config.toml
n_layer = 16
d_model = 128
d_expert = 128
moe_layers = [0, 1, 2, 3, 4, 5, 6, 7, 8, 9, 10, 11, 12, 13, 14, 15]
balance_bias = true
router_logit_norm = 1.0
init_std_router = 0.00927
seq_len = 1024
Below are experts of layer 7 (counted from 0) of a mixture-of-experts language model. Rows are named router (the router's row for the expert), gate (a neuron's input weights, with its number), up (a neuron's input weights, with its number) and show model dimensions 0-127. Each number is 200 + 30 x the weight over its row's rms, rounded and kept within 0 to 999.
After each expert's rows: "gets" lists some tokens that make up at least twice as much of what it gets as of all text. This comes from a sample of Wikipedia text that the model never trained on. Tokens count by the router's weight.

# expert 45
router,159,195,193,152,249,237,217,187,237,190,234,161,160,191,224,165,181,103,208,146,188,228,188,136,182,178,182,172,157,226,195,195,172,221,205,220,224,222,183,209,169,210,224,226,198,202,191,151,170,184,193,172,188,167,187,206,183,241,169,228,191,227,160,229,172,180,251,140,239,206,225,202,221,212,220,267,222,205,208,189,216,176,254,210,212,236,162,211,134,177,196,203,217,231,164,203,244,224,169,202,164,230,234,175,208,156,162,164,205,147,203,179,206,135,218,188,198,234,234,190,185,178,147,226,219,219,199,232
gate2,168,224,253,220,220,177,221,162,240,217,234,158,179,181,246,192,226,167,187,224,194,186,211,183,215,230,192,211,224,177,182,211,207,205,217,223,162,239,169,193,219,131,227,221,219,249,225,222,200,173,183,123,212,171,198,217,212,167,153,203,161,226,156,217,204,187,226,208,139,162,197,224,213,196,217,246,225,188,222,210,133,184,217,164,250,236,198,216,192,175,209,252,203,234,174,240,162,213,161,141,231,256,141,226,206,192,201,146,201,145,200,173,189,184,165,240,172,190,201,230,177,163,180,202,264,179,233,196
up2,188,185,194,199,193,262,197,200,261,249,211,216,197,191,239,222,183,201,196,228,204,202,220,204,200,215,219,173,264,226,224,186,220,134,212,198,115,181,153,227,215,246,219,207,222,221,139,197,227,229,182,200,247,164,243,170,197,175,211,225,232,237,189,202,242,180,217,229,236,193,206,228,190,230,201,261,201,181,224,156,253,221,151,205,222,186,151,186,198,201,190,231,172,170,200,192,220,198,238,184,128,263,162,284,165,200,242,198,215,143,192,195,169,204,185,179,207,210,216,203,153,171,175,198,241,181,195,203
gate3,196,230,246,131,249,229,185,206,174,203,230,196,118,200,235,181,204,187,201,83,178,203,201,196,173,200,175,195,192,260,159,183,179,246,151,186,216,234,216,246,223,241,218,198,226,215,184,159,121,186,143,141,153,226,168,186,221,240,216,239,172,178,174,206,228,178,217,219,202,185,190,176,217,216,186,183,226,229,239,203,201,194,221,208,208,247,219,231,196,228,234,182,153,223,228,222,239,267,213,210,174,218,232,187,209,210,196,198,204,187,190,178,222,175,186,182,170,225,215,211,227,176,222,202,184,200,188,256
up3,198,183,215,196,138,200,178,203,244,219,178,175,231,187,232,201,205,253,256,196,209,196,175,165,198,148,197,196,203,184,219,231,222,201,192,220,201,217,209,261,194,214,212,221,181,216,194,205,268,214,187,220,215,245,198,213,201,207,158,144,188,216,199,280,186,124,136,231,180,152,165,218,181,244,179,150,201,196,195,117,207,162,152,205,219,170,232,210,200,170,179,200,238,196,127,158,142,189,178,159,201,196,214,195,186,157,219,186,194,210,185,214,216,222,202,199,223,224,180,178,145,208,277,176,188,195,183,235
gets: "man", "son", "gu", " Man", "gh", "lan"

# expert 42
router,196,204,241,210,255,183,238,241,223,268,221,194,173,219,228,215,173,175,237,159,172,211,250,194,197,218,201,194,182,218,174,243,230,151,187,241,163,208,222,169,225,230,201,254,222,192,195,172,159,234,235,224,192,207,238,158,180,200,201,150,186,212,205,247,201,184,225,177,245,187,165,217,208,201,126,219,206,221,188,167,257,175,207,172,225,202,162,151,156,179,196,235,189,161,159,218,214,190,226,208,166,204,243,207,152,176,148,110,172,142,217,199,230,200,193,215,189,216,165,172,191,224,201,244,161,195,190,160
gate0,158,201,195,242,168,266,233,204,220,197,210,224,259,248,150,224,175,177,195,86,175,239,221,198,153,200,200,172,251,224,154,261,205,195,186,218,200,157,281,238,232,226,254,216,205,153,236,186,196,204,190,243,236,202,169,167,220,215,189,196,184,216,163,235,243,201,171,181,199,203,199,184,185,244,203,190,213,186,205,188,229,204,186,218,217,218,188,166,143,183,220,186,226,227,181,192,206,229,201,163,148,222,206,229,168,174,188,176,173,209,232,156,158,166,210,181,179,189,170,181,184,183,184,199,180,146,202,174
up0,197,158,225,195,203,143,211,166,159,212,163,185,242,173,186,248,185,170,198,171,225,216,171,205,188,230,137,191,215,189,216,203,172,160,227,209,240,183,189,216,202,183,192,242,192,203,181,172,190,228,207,169,189,171,177,171,174,195,155,286,182,242,163,169,152,166,163,209,256,196,220,172,286,181,170,261,141,203,216,191,193,177,182,215,225,205,139,192,183,185,183,206,165,209,172,209,225,139,245,209,219,220,255,202,176,197,214,183,200,257,227,180,256,230,227,206,207,162,177,196,232,206,206,181,213,199,255,162
gate1,199,185,202,177,198,147,209,178,181,216,243,186,224,230,239,206,178,219,201,179,181,204,187,150,243,188,242,242,160,168,161,196,176,243,193,223,168,148,205,242,185,182,186,162,230,185,187,226,197,202,182,242,150,182,208,195,187,155,166,185,234,211,184,204,206,131,187,190,232,204,207,209,187,266,182,205,198,211,179,219,146,234,183,206,233,167,166,171,178,198,197,146,187,166,127,258,147,212,178,212,245,171,268,192,188,192,152,104,221,182,191,183,161,200,206,164,155,220,195,211,200,254,241,197,197,197,220,187
up1,194,202,214,170,134,185,241,244,211,226,217,201,161,207,201,218,202,193,248,171,158,193,256,163,216,229,198,224,211,136,246,216,197,226,178,268,155,210,204,259,150,229,211,180,167,200,223,208,180,203,208,190,191,177,186,153,202,242,166,180,218,186,238,224,241,150,217,185,169,188,189,201,167,217,174,134,225,163,191,169,202,172,181,186,221,211,173,218,195,210,164,227,142,177,208,177,201,272,225,210,265,144,221,216,185,206,183,184,228,214,245,194,162,168,269,211,224,145,207,204,202,166,176,194,150,223,208,197
gets: "o", "a", "ia", "la", "as", "e"

# expert 20
router,261,197,202,178,179,175,205,240,183,208,242,177,221,212,260,152,227,175,200,188,163,224,175,117,226,196,212,244,199,204,203,243,218,208,231,203,174,174,196,238,229,188,218,216,206,237,211,191,230,240,202,129,199,170,180,236,148,216,195,192,199,174,176,203,295,195,206,170,181,178,207,229,190,213,219,192,227,105,231,197,196,159,214,162,195,219,202,145,231,173,183,228,209,174,168,247,201,249,220,246,172,185,252,213,189,200,245,209,210,195,232,212,206,209,233,190,166,212,262,144,203,223,204,166,183,219,229,194
gate0,164,185,215,198,207,182,195,220,156,194,198,212,201,169,233,143,171,286,209,198,175,205,200,207,183,234,229,147,156,237,233,257,180,190,226,198,206,147,147,252,199,176,159,202,235,165,244,120,226,238,176,206,106,218,203,167,241,174,190,221,218,181,216,196,183,192,134,209,192,193,195,222,238,190,189,229,173,199,215,159,179,197,154,215,223,254,226,199,155,207,214,231,178,146,215,217,215,182,246,202,165,242,195,188,211,233,163,188,173,219,232,201,192,226,189,183,169,210,253,217,217,215,165,212,217,208,193,165
up0,231,192,180,175,257,222,157,190,169,206,164,240,122,274,226,173,225,167,198,185,217,179,217,160,235,160,199,230,203,155,186,184,253,210,183,223,181,193,159,205,208,245,211,116,237,242,162,179,194,168,172,179,187,185,227,192,269,254,203,205,203,215,211,160,225,205,210,209,208,202,238,159,180,217,142,152,173,210,232,211,232,234,198,207,200,183,184,227,138,195,161,202,192,231,208,207,183,225,199,225,269,197,194,233,270,182,202,204,148,154,239,181,201,175,191,204,192,182,206,207,193,182,188,207,209,249,196,225
gate1,191,199,157,163,221,158,211,250,189,221,212,205,185,159,280,193,213,223,207,172,214,197,249,157,250,185,185,235,177,191,216,244,219,216,177,222,170,204,199,195,197,214,248,204,227,223,214,191,244,213,199,193,209,228,202,213,193,183,233,171,226,256,143,204,237,223,230,190,198,246,231,201,224,262,223,153,191,180,153,201,218,155,201,142,176,266,202,122,225,224,238,213,219,206,242,227,227,155,170,183,159,199,231,261,180,224,235,180,191,205,191,191,231,224,184,189,207,207,274,167,193,243,183,231,187,226,236,174
up1,151,148,154,197,231,126,210,201,217,187,215,194,181,199,189,172,191,170,193,178,175,249,185,192,203,209,195,185,195,230,205,227,188,158,208,173,189,225,197,254,160,189,162,193,158,137,177,234,177,265,190,184,189,269,224,151,188,206,217,221,254,173,196,189,181,143,198,222,161,226,169,192,231,174,225,174,238,196,219,202,199,212,249,212,198,225,253,220,187,199,184,219,169,253,226,235,189,190,190,223,233,195,168,180,214,265,133,127,227,227,210,202,271,220,189,213,234,205,206,189,208,166,183,229,152,160,179,194
gets: "en", "é", "–", "au", "e", "ard"

# expert 36
router,218,197,222,248,145,168,237,191,261,238,180,218,180,244,238,204,199,236,188,239,195,195,218,189,159,151,226,213,172,229,181,175,198,196,203,165,181,214,209,210,180,211,275,244,209,208,205,229,206,198,232,198,216,200,174,144,206,245,203,180,243,194,197,205,187,221,225,166,188,211,208,157,173,208,219,181,214,216,181,204,213,239,221,190,240,252,216,198,202,244,215,126,192,187,190,184,223,257,216,300,161,225,200,208,185,187,239,113,230,188,197,249,199,215,225,180,184,214,208,157,148,183,190,184,189,148,201,265
gate5,196,179,216,251,144,190,191,165,214,210,172,236,220,204,192,221,226,247,235,166,221,196,186,206,154,131,158,222,198,214,231,212,227,214,197,165,139,182,197,225,169,252,229,211,185,164,195,220,216,136,197,237,226,214,210,216,179,158,189,192,232,191,181,179,205,234,161,116,228,205,166,189,209,251,182,190,225,184,215,208,194,234,241,167,215,185,193,200,210,179,183,170,164,255,219,191,253,214,187,203,147,134,130,170,146,150,173,130,232,188,190,157,203,184,234,207,172,219,178,169,171,200,218,199,207,190,204,221
up5,203,190,217,131,189,200,215,230,169,208,232,129,181,221,227,168,217,176,215,196,179,214,169,257,134,215,187,164,209,207,269,182,218,189,247,247,207,146,226,210,186,240,197,169,210,201,207,210,196,149,240,222,210,224,214,229,166,183,213,197,191,186,183,218,202,158,169,153,209,181,185,236,163,197,181,191,193,214,210,198,234,202,225,278,234,203,251,217,204,185,223,222,124,243,202,224,231,146,207,149,257,206,229,204,191,205,208,178,197,246,170,185,220,150,167,133,182,188,223,159,163,216,215,223,196,156,199,169
gate6,205,154,231,189,192,211,226,214,225,203,210,256,144,215,222,241,175,182,234,178,186,221,195,217,231,221,209,258,158,176,165,247,160,229,213,207,152,219,169,252,137,191,199,205,170,172,190,215,187,218,220,187,203,192,137,128,223,230,221,202,205,189,201,225,211,202,185,184,194,174,273,226,184,214,179,198,196,158,200,172,236,151,210,188,229,272,192,196,208,198,207,155,171,211,174,200,156,234,235,212,216,150,226,205,239,249,194,175,180,155,264,201,227,209,256,197,169,217,232,186,157,218,163,147,251,187,196,227
up6,222,182,198,209,181,252,234,201,213,209,200,223,189,182,176,224,184,253,254,190,198,158,244,256,194,163,213,237,188,160,195,189,212,240,234,199,195,189,202,201,154,234,196,208,187,210,176,166,181,172,211,240,246,195,147,161,202,201,203,168,211,170,192,215,154,130,205,212,201,184,224,259,174,243,85,231,239,208,243,217,224,233,232,230,246,227,200,216,144,198,190,166,153,232,208,183,189,222,232,250,181,194,186,238,185,184,212,164,236,194,214,201,215,218,198,140,167,185,189,208,234,260,205,184,196,212,161,165
gets: "ir", " Ca", " ca", "ba", "la", " bo"

# expert 2
router,190,210,165,164,203,215,151,177,165,183,157,212,221,198,149,213,188,225,180,190,211,177,222,262,236,222,176,197,222,140,233,173,163,197,186,210,208,165,171,181,197,168,150,192,165,230,158,218,200,258,186,229,218,167,225,224,222,204,157,241,191,201,235,208,157,196,183,200,189,244,180,220,202,193,225,151,199,238,203,183,160,222,147,241,211,185,251,230,229,242,213,205,199,193,241,192,147,182,194,141,224,218,194,151,235,243,182,261,187,237,173,173,163,181,176,189,206,160,208,232,278,175,216,221,226,245,216,255
gate2,186,189,273,201,197,248,212,195,223,234,225,198,203,175,161,243,164,225,225,205,204,232,178,180,201,128,224,235,204,189,197,207,163,150,196,206,246,176,227,241,224,183,231,208,172,255,184,179,220,172,243,211,188,133,179,219,190,177,166,168,217,241,161,215,239,175,195,179,251,198,171,185,180,200,211,170,215,207,210,244,165,231,177,186,222,201,142,237,196,188,139,189,171,176,260,204,230,182,137,220,180,167,184,186,138,229,178,228,165,132,203,222,205,213,259,258,194,180,196,210,218,193,230,208,175,161,208,223
up2,162,178,211,172,192,167,189,197,166,210,168,218,224,242,126,257,233,198,181,173,227,204,189,199,244,169,185,216,188,211,178,215,162,218,221,185,235,190,205,171,187,148,217,218,196,233,189,189,217,119,198,218,176,212,242,185,130,201,154,219,217,192,219,199,235,196,265,191,193,202,231,221,207,196,189,193,166,152,213,204,218,255,179,192,278,198,202,222,197,131,206,197,165,162,210,221,238,158,144,174,215,242,188,220,163,202,202,193,149,206,233,197,194,244,218,194,229,182,157,242,228,245,265,176,215,173,180,250
gate3,197,198,266,175,158,206,219,216,202,212,196,156,223,209,208,225,220,184,143,194,187,232,218,229,219,159,201,171,222,150,184,250,163,193,206,201,218,195,201,250,228,230,181,176,206,212,213,215,262,219,182,157,153,197,197,227,163,160,193,228,168,167,256,233,194,202,214,263,193,194,283,162,160,222,192,208,156,173,201,227,175,226,186,180,239,206,187,203,245,199,222,206,201,202,188,261,214,232,190,236,186,222,195,163,271,167,239,188,245,205,188,225,230,145,238,195,219,260,201,156,140,192,207,228,187,219,229,246
up3,206,193,165,222,210,193,211,231,161,193,153,226,260,144,192,170,201,192,150,181,159,246,170,180,213,218,246,205,201,182,203,253,219,207,238,252,167,189,183,149,218,153,240,210,215,250,199,222,208,215,176,250,191,193,179,312,205,172,181,207,176,231,177,233,199,209,130,217,198,256,263,203,156,205,200,179,185,174,196,195,157,215,189,197,230,203,193,216,240,164,211,246,195,174,199,163,196,225,179,208,163,175,227,160,251,189,200,232,221,197,235,220,196,197,198,200,188,243,193,263,170,238,178,208,216,152,209,210
gets: " ", " |", " 19", " Com", " new", " Re"

# expert 47
router,198,205,187,215,195,207,136,193,186,162,240,212,220,180,200,220,144,145,238,214,205,186,245,201,203,232,248,171,191,196,220,158,277,173,184,161,208,193,161,188,226,174,228,190,230,183,218,165,206,180,213,147,172,247,172,198,194,211,225,226,172,158,207,212,221,168,215,152,143,209,158,183,182,220,193,171,217,251,212,200,182,178,172,207,166,163,204,202,254,173,159,236,246,206,222,175,267,189,206,150,171,174,150,200,163,244,168,160,257,209,236,221,208,202,176,165,204,207,181,210,224,196,204,158,122,183,224,227
gate0,253,198,208,177,173,155,206,170,209,214,228,177,204,233,294,223,254,174,174,240,181,176,185,164,162,150,192,243,226,172,181,229,245,199,178,219,139,249,179,201,190,175,194,180,254,178,221,261,227,155,269,153,188,202,189,248,181,212,188,222,190,195,202,194,177,221,158,183,194,275,157,219,162,226,252,212,245,210,167,230,168,193,175,165,225,169,239,241,201,216,205,201,183,207,164,214,213,202,219,218,184,201,202,228,169,202,248,196,214,181,206,219,202,190,261,225,201,185,203,165,167,225,171,181,164,165,213,208
up0,188,225,166,237,163,157,198,196,214,230,181,201,164,218,233,137,189,154,181,188,256,211,181,200,218,162,168,183,154,194,237,193,252,216,167,134,215,179,165,205,213,142,227,212,189,207,178,214,146,207,126,216,214,184,256,222,175,212,209,127,220,185,190,192,176,210,166,230,239,181,220,207,210,198,159,196,192,240,202,162,223,171,200,210,202,202,144,197,239,197,213,227,129,134,228,177,194,183,189,189,199,241,226,219,227,233,195,222,165,186,171,159,203,193,145,212,205,225,191,228,191,166,211,219,245,259,248,228
gate1,192,186,156,219,152,191,215,187,212,204,280,215,215,190,256,247,202,231,181,180,218,163,198,184,200,172,236,212,263,183,151,190,183,212,182,153,203,158,211,211,191,165,213,203,204,210,207,213,219,238,227,201,200,200,153,208,153,234,235,219,248,195,184,211,228,234,190,252,160,208,195,176,159,201,263,208,161,148,198,107,206,188,223,232,229,225,202,190,205,208,183,179,164,146,210,143,228,261,194,213,180,152,141,181,164,195,209,206,199,188,194,217,221,215,272,203,184,206,195,214,215,228,186,253,141,213,192,231
up1,224,211,236,161,203,172,187,217,200,177,185,211,175,263,221,197,205,143,224,160,206,202,177,225,167,175,194,161,147,215,196,247,229,214,192,205,150,181,149,263,168,197,146,190,193,187,170,247,150,214,158,203,260,239,239,187,174,189,227,164,232,217,216,208,201,166,230,131,195,200,188,191,215,175,223,207,258,161,155,188,224,219,210,184,149,204,266,170,182,173,222,182,204,208,219,244,167,213,171,211,224,239,218,245,225,218,245,214,192,202,207,210,155,189,216,214,251,158,201,237,225,181,211,203,254,214,219,141
gets: " to", "us", " would", " can", " To", " not"

# expert 25
router,214,197,190,177,208,211,247,221,202,228,258,217,104,196,248,196,256,204,224,162,191,208,168,159,175,196,190,235,190,196,179,207,236,207,246,177,191,210,195,184,175,237,212,174,222,171,197,193,167,172,183,172,143,236,205,226,172,171,224,199,231,241,231,211,245,224,172,154,182,146,182,230,251,191,234,246,208,189,175,222,191,186,262,154,216,249,154,150,144,162,158,185,184,210,185,196,174,230,193,199,179,214,178,247,179,151,199,187,211,169,233,213,222,213,199,183,201,230,236,208,151,238,193,176,149,163,163,167
gate2,218,263,213,158,240,182,266,158,190,190,204,260,191,237,247,200,169,207,192,173,162,171,178,230,250,178,230,194,185,204,199,201,212,205,192,176,238,163,156,224,196,172,251,177,207,207,158,182,181,222,276,183,162,186,222,197,233,212,158,224,208,214,227,241,192,211,213,168,209,184,201,206,182,226,166,248,198,221,202,243,192,206,201,218,201,258,217,159,195,145,190,201,227,180,108,197,231,139,159,199,170,199,158,187,220,138,270,215,217,213,246,235,229,180,225,191,176,206,225,194,214,180,186,219,182,234,187,175
up2,200,233,222,208,234,209,266,156,232,226,188,202,198,220,196,206,214,222,277,129,181,185,178,233,209,185,204,181,217,190,176,160,226,217,203,140,194,266,143,171,187,201,188,208,223,227,179,183,246,167,204,204,224,175,175,230,176,174,210,215,196,213,169,183,183,186,185,138,216,205,236,169,200,189,202,221,151,128,192,202,230,225,200,195,257,181,160,197,164,238,203,215,198,234,247,187,164,167,254,199,192,208,191,181,231,240,191,119,236,201,205,117,228,169,230,198,171,235,242,185,229,169,186,171,197,211,221,195
gate3,179,207,257,177,201,196,239,244,191,181,264,231,120,198,225,221,233,223,247,205,191,193,277,167,194,205,160,209,199,147,211,233,146,246,174,212,203,176,208,173,177,231,191,175,133,164,197,155,211,224,206,172,161,187,189,191,207,210,212,220,273,191,219,205,189,225,193,222,163,217,190,213,220,237,228,209,186,177,201,217,177,208,233,177,241,189,176,162,178,232,190,177,190,191,215,173,210,167,220,214,244,153,175,203,186,180,265,165,201,208,174,176,298,194,243,224,153,222,169,227,155,181,189,173,204,177,216,184
up3,217,208,215,248,198,159,287,195,247,145,189,212,188,268,186,202,252,282,217,200,139,187,216,186,214,201,204,173,207,131,167,198,196,198,238,225,187,169,208,220,212,223,224,266,155,184,173,183,220,216,234,220,195,208,182,166,228,174,239,225,214,233,210,164,210,285,197,199,209,222,151,167,216,198,212,217,186,186,176,189,214,199,198,192,196,137,218,186,179,232,205,167,148,256,173,199,252,187,195,201,198,205,190,239,143,246,232,191,208,229,205,204,230,234,171,181,205,191,216,184,163,203,149,188,159,207,189,187
gets: "\n", " \"", "'", "=", "/", " +"

# expert 46
router,191,178,217,206,212,226,235,217,217,215,245,180,170,176,254,181,208,152,172,191,187,237,146,147,187,140,238,204,174,236,193,219,247,172,200,210,192,208,132,187,225,207,279,207,218,195,217,154,224,186,227,185,153,208,220,180,151,233,267,167,194,188,179,216,202,205,233,219,197,217,198,232,219,169,205,182,234,146,206,179,203,175,246,186,220,202,156,113,178,189,227,203,194,209,184,213,223,197,196,242,183,198,189,200,184,164,226,151,234,172,216,267,261,222,229,201,129,234,226,182,159,206,197,200,182,176,202,171
gate0,234,214,170,185,272,192,198,202,160,199,198,218,230,176,180,196,189,263,175,274,236,198,213,222,172,169,214,208,253,159,201,179,187,237,232,201,191,227,164,161,247,171,208,204,228,197,186,158,150,211,192,156,127,193,165,196,221,233,175,244,217,199,195,232,178,220,181,240,217,225,186,198,200,197,149,168,198,156,185,216,197,155,136,231,171,238,161,175,201,219,186,132,224,208,168,204,204,188,187,152,173,150,164,212,202,157,158,175,186,113,233,181,222,178,191,197,184,217,212,177,154,194,232,184,199,217,188,179
up0,202,174,206,185,191,260,173,199,220,255,240,202,173,209,189,174,252,231,203,241,249,213,273,195,163,238,129,196,175,242,160,186,174,217,206,229,158,228,191,214,186,185,164,198,127,167,208,221,232,236,227,159,210,183,206,173,145,212,226,233,174,219,212,184,219,169,186,195,182,215,240,193,145,164,185,199,204,177,126,201,167,222,150,237,205,217,255,231,205,200,188,263,236,200,164,212,195,180,192,169,182,206,254,218,210,153,181,198,208,192,194,232,192,185,196,221,216,158,223,195,196,198,259,220,221,212,145,236
gate1,228,181,154,173,185,188,219,165,208,251,141,170,178,145,145,183,150,187,217,229,193,216,184,183,127,197,159,194,198,215,164,225,219,257,209,155,201,145,198,181,248,165,243,230,219,188,206,176,168,185,182,172,188,253,196,213,181,209,217,221,175,242,173,195,209,191,229,207,244,202,173,230,226,205,178,225,237,182,291,188,163,201,273,211,260,263,165,239,223,226,176,221,186,199,174,223,219,167,177,214,188,205,220,171,216,184,180,161,182,184,193,186,251,191,188,167,205,208,230,238,165,213,167,213,198,165,234,198
up1,183,173,225,222,200,165,155,210,157,166,222,175,126,174,192,257,232,213,188,193,237,231,222,212,245,200,198,214,229,217,185,185,217,175,200,200,215,228,227,165,179,152,140,230,177,277,164,234,218,219,209,193,198,224,198,230,205,186,222,147,220,177,225,214,227,188,202,239,171,186,222,187,185,224,204,235,207,216,227,163,215,183,137,221,206,184,272,180,209,244,210,168,202,181,169,188,165,186,256,173,189,159,195,236,243,243,240,175,189,164,197,169,148,210,156,250,192,178,246,171,240,197,234,201,198,271,180,175
gets: "er", "u", "ers", "S", "per", "---|---|---|---|"

# expert 39
router,173,204,166,169,206,222,162,170,182,172,158,209,207,199,149,214,197,216,183,193,211,175,217,261,252,220,174,188,239,136,238,179,173,199,188,207,199,173,191,183,191,169,152,186,158,231,176,214,187,265,181,242,217,172,221,221,208,196,178,227,195,195,237,197,164,187,174,209,184,238,184,213,196,196,208,142,214,237,202,175,164,231,151,247,213,185,245,244,227,240,210,201,205,189,256,210,156,178,191,141,222,213,187,164,251,236,182,254,197,248,171,173,153,192,174,183,201,153,221,233,281,166,212,230,226,243,208,247
gate2,210,171,194,194,175,174,212,237,226,199,231,180,165,188,200,224,166,181,136,193,190,221,184,247,209,194,209,271,220,206,173,210,157,188,176,235,198,154,193,251,246,202,224,188,243,243,210,162,155,202,153,211,176,190,192,209,187,160,204,163,200,200,195,176,215,161,171,211,208,236,218,193,249,281,169,191,206,199,184,178,182,199,178,156,171,197,206,173,225,159,204,163,205,115,226,174,211,176,203,224,206,218,185,185,228,236,253,193,168,204,189,241,178,158,164,190,150,247,266,286,163,206,205,204,205,152,230,208
up2,201,205,189,187,180,199,245,165,189,175,162,216,240,177,223,151,160,206,189,194,147,132,212,214,211,180,208,222,165,211,261,164,121,186,187,203,226,219,177,187,226,249,193,223,226,252,187,252,207,217,152,186,254,200,247,189,183,204,160,253,216,231,208,194,180,195,257,213,230,193,188,174,161,169,233,186,202,232,168,188,251,169,203,187,207,207,157,151,233,185,200,177,184,243,256,259,214,248,171,233,203,250,198,204,159,201,196,196,215,159,192,166,154,162,233,190,213,220,222,225,188,169,252,190,212,213,161,196
gate3,146,187,259,243,198,215,226,237,227,233,198,166,208,220,185,219,181,211,204,222,214,189,203,188,204,142,174,198,232,191,168,231,172,195,151,188,210,224,177,207,194,178,202,145,243,244,248,176,180,243,189,197,181,173,154,209,199,154,247,186,196,174,219,216,219,217,221,205,209,170,187,218,190,207,211,230,150,159,204,206,196,212,243,132,200,176,220,201,193,157,207,216,255,261,196,178,226,238,180,174,200,108,226,232,255,177,222,196,142,238,182,218,202,222,255,176,243,201,204,162,211,223,234,261,146,193,220,162
up3,203,189,243,198,169,211,201,229,198,171,216,177,210,205,190,246,203,177,203,192,229,180,263,181,190,187,192,177,260,184,181,175,235,154,158,230,222,179,192,197,175,260,202,189,210,180,177,210,203,201,190,216,156,145,192,217,218,187,253,191,192,180,244,177,186,243,223,177,272,275,220,143,214,197,218,191,234,179,200,183,129,203,227,194,218,211,232,219,206,218,198,159,249,268,273,171,185,169,215,141,177,192,148,172,223,249,206,248,182,226,216,172,253,155,210,186,257,194,206,176,221,156,207,204,180,195,198,188
gets: "\n", ",", ".", "===", " St", " Y"

# expert 22
router,172,191,164,192,202,194,148,186,203,161,131,162,235,170,194,179,183,222,149,206,207,202,208,233,230,213,202,185,237,151,223,211,141,184,206,217,209,172,194,209,195,133,171,179,180,194,191,230,224,242,215,222,230,236,261,204,234,171,163,226,229,181,197,170,153,213,196,191,210,226,217,211,204,181,241,166,174,188,189,165,176,269,168,247,231,161,289,285,230,219,202,213,185,207,234,192,169,196,177,155,197,188,211,169,237,169,218,191,217,219,214,182,177,186,181,186,206,171,165,216,264,183,208,230,237,264,204,227
gate2,180,161,210,182,223,209,217,204,190,199,234,178,184,213,242,274,137,217,192,212,248,200,217,208,237,160,221,180,220,189,205,232,184,244,222,206,200,204,223,206,224,169,178,209,223,192,258,179,217,167,154,203,164,167,154,235,210,209,215,182,182,208,131,266,175,164,169,199,223,219,244,220,155,211,217,221,186,228,220,210,206,221,205,230,193,145,196,175,188,214,175,258,222,232,246,175,181,220,198,171,198,213,242,223,206,196,258,211,138,187,206,174,157,177,211,141,149,245,178,227,240,175,159,227,272,165,223,230
up2,157,181,217,190,251,199,162,162,131,192,219,151,261,187,208,172,218,247,264,230,282,168,169,232,224,236,173,191,159,225,190,214,190,171,197,241,214,186,200,200,198,230,223,204,231,164,207,234,153,144,177,207,190,168,223,186,201,231,192,188,208,188,205,188,168,199,220,152,207,202,183,177,220,221,194,240,247,163,193,177,191,227,258,192,169,224,206,175,126,144,200,170,203,210,139,190,177,202,160,206,212,197,207,161,250,227,155,162,207,224,156,186,189,228,161,198,228,214,242,192,200,180,218,224,160,230,228,168
gate3,126,237,217,208,165,224,207,190,214,177,212,171,202,170,214,231,208,161,197,192,228,210,210,180,191,214,171,241,187,181,161,191,138,164,153,181,233,131,212,169,221,191,237,181,191,208,194,141,236,171,206,169,189,210,182,208,204,179,167,207,202,219,159,175,231,211,170,185,153,175,196,129,194,238,197,201,142,207,204,200,116,167,237,166,212,192,238,163,161,136,199,229,165,236,182,133,223,242,204,178,171,186,213,197,225,212,170,244,207,192,254,191,226,194,219,192,199,259,230,224,189,170,232,239,241,192,168,209
up3,206,188,198,200,195,182,203,119,198,222,191,208,168,240,222,153,200,203,219,199,214,199,264,248,226,185,208,167,199,223,192,199,227,263,205,241,216,258,220,198,151,229,166,192,207,186,244,220,201,194,153,194,159,185,190,185,209,213,230,173,176,179,151,196,187,191,246,201,134,198,193,228,240,256,211,214,211,184,170,181,205,243,173,162,182,165,239,237,174,210,216,230,185,164,212,238,223,196,166,216,134,177,185,282,191,231,185,150,176,207,152,234,197,161,201,253,153,187,183,194,177,240,231,136,178,204,212,233
gets: "-", "\n", ".", "|", "==", "e"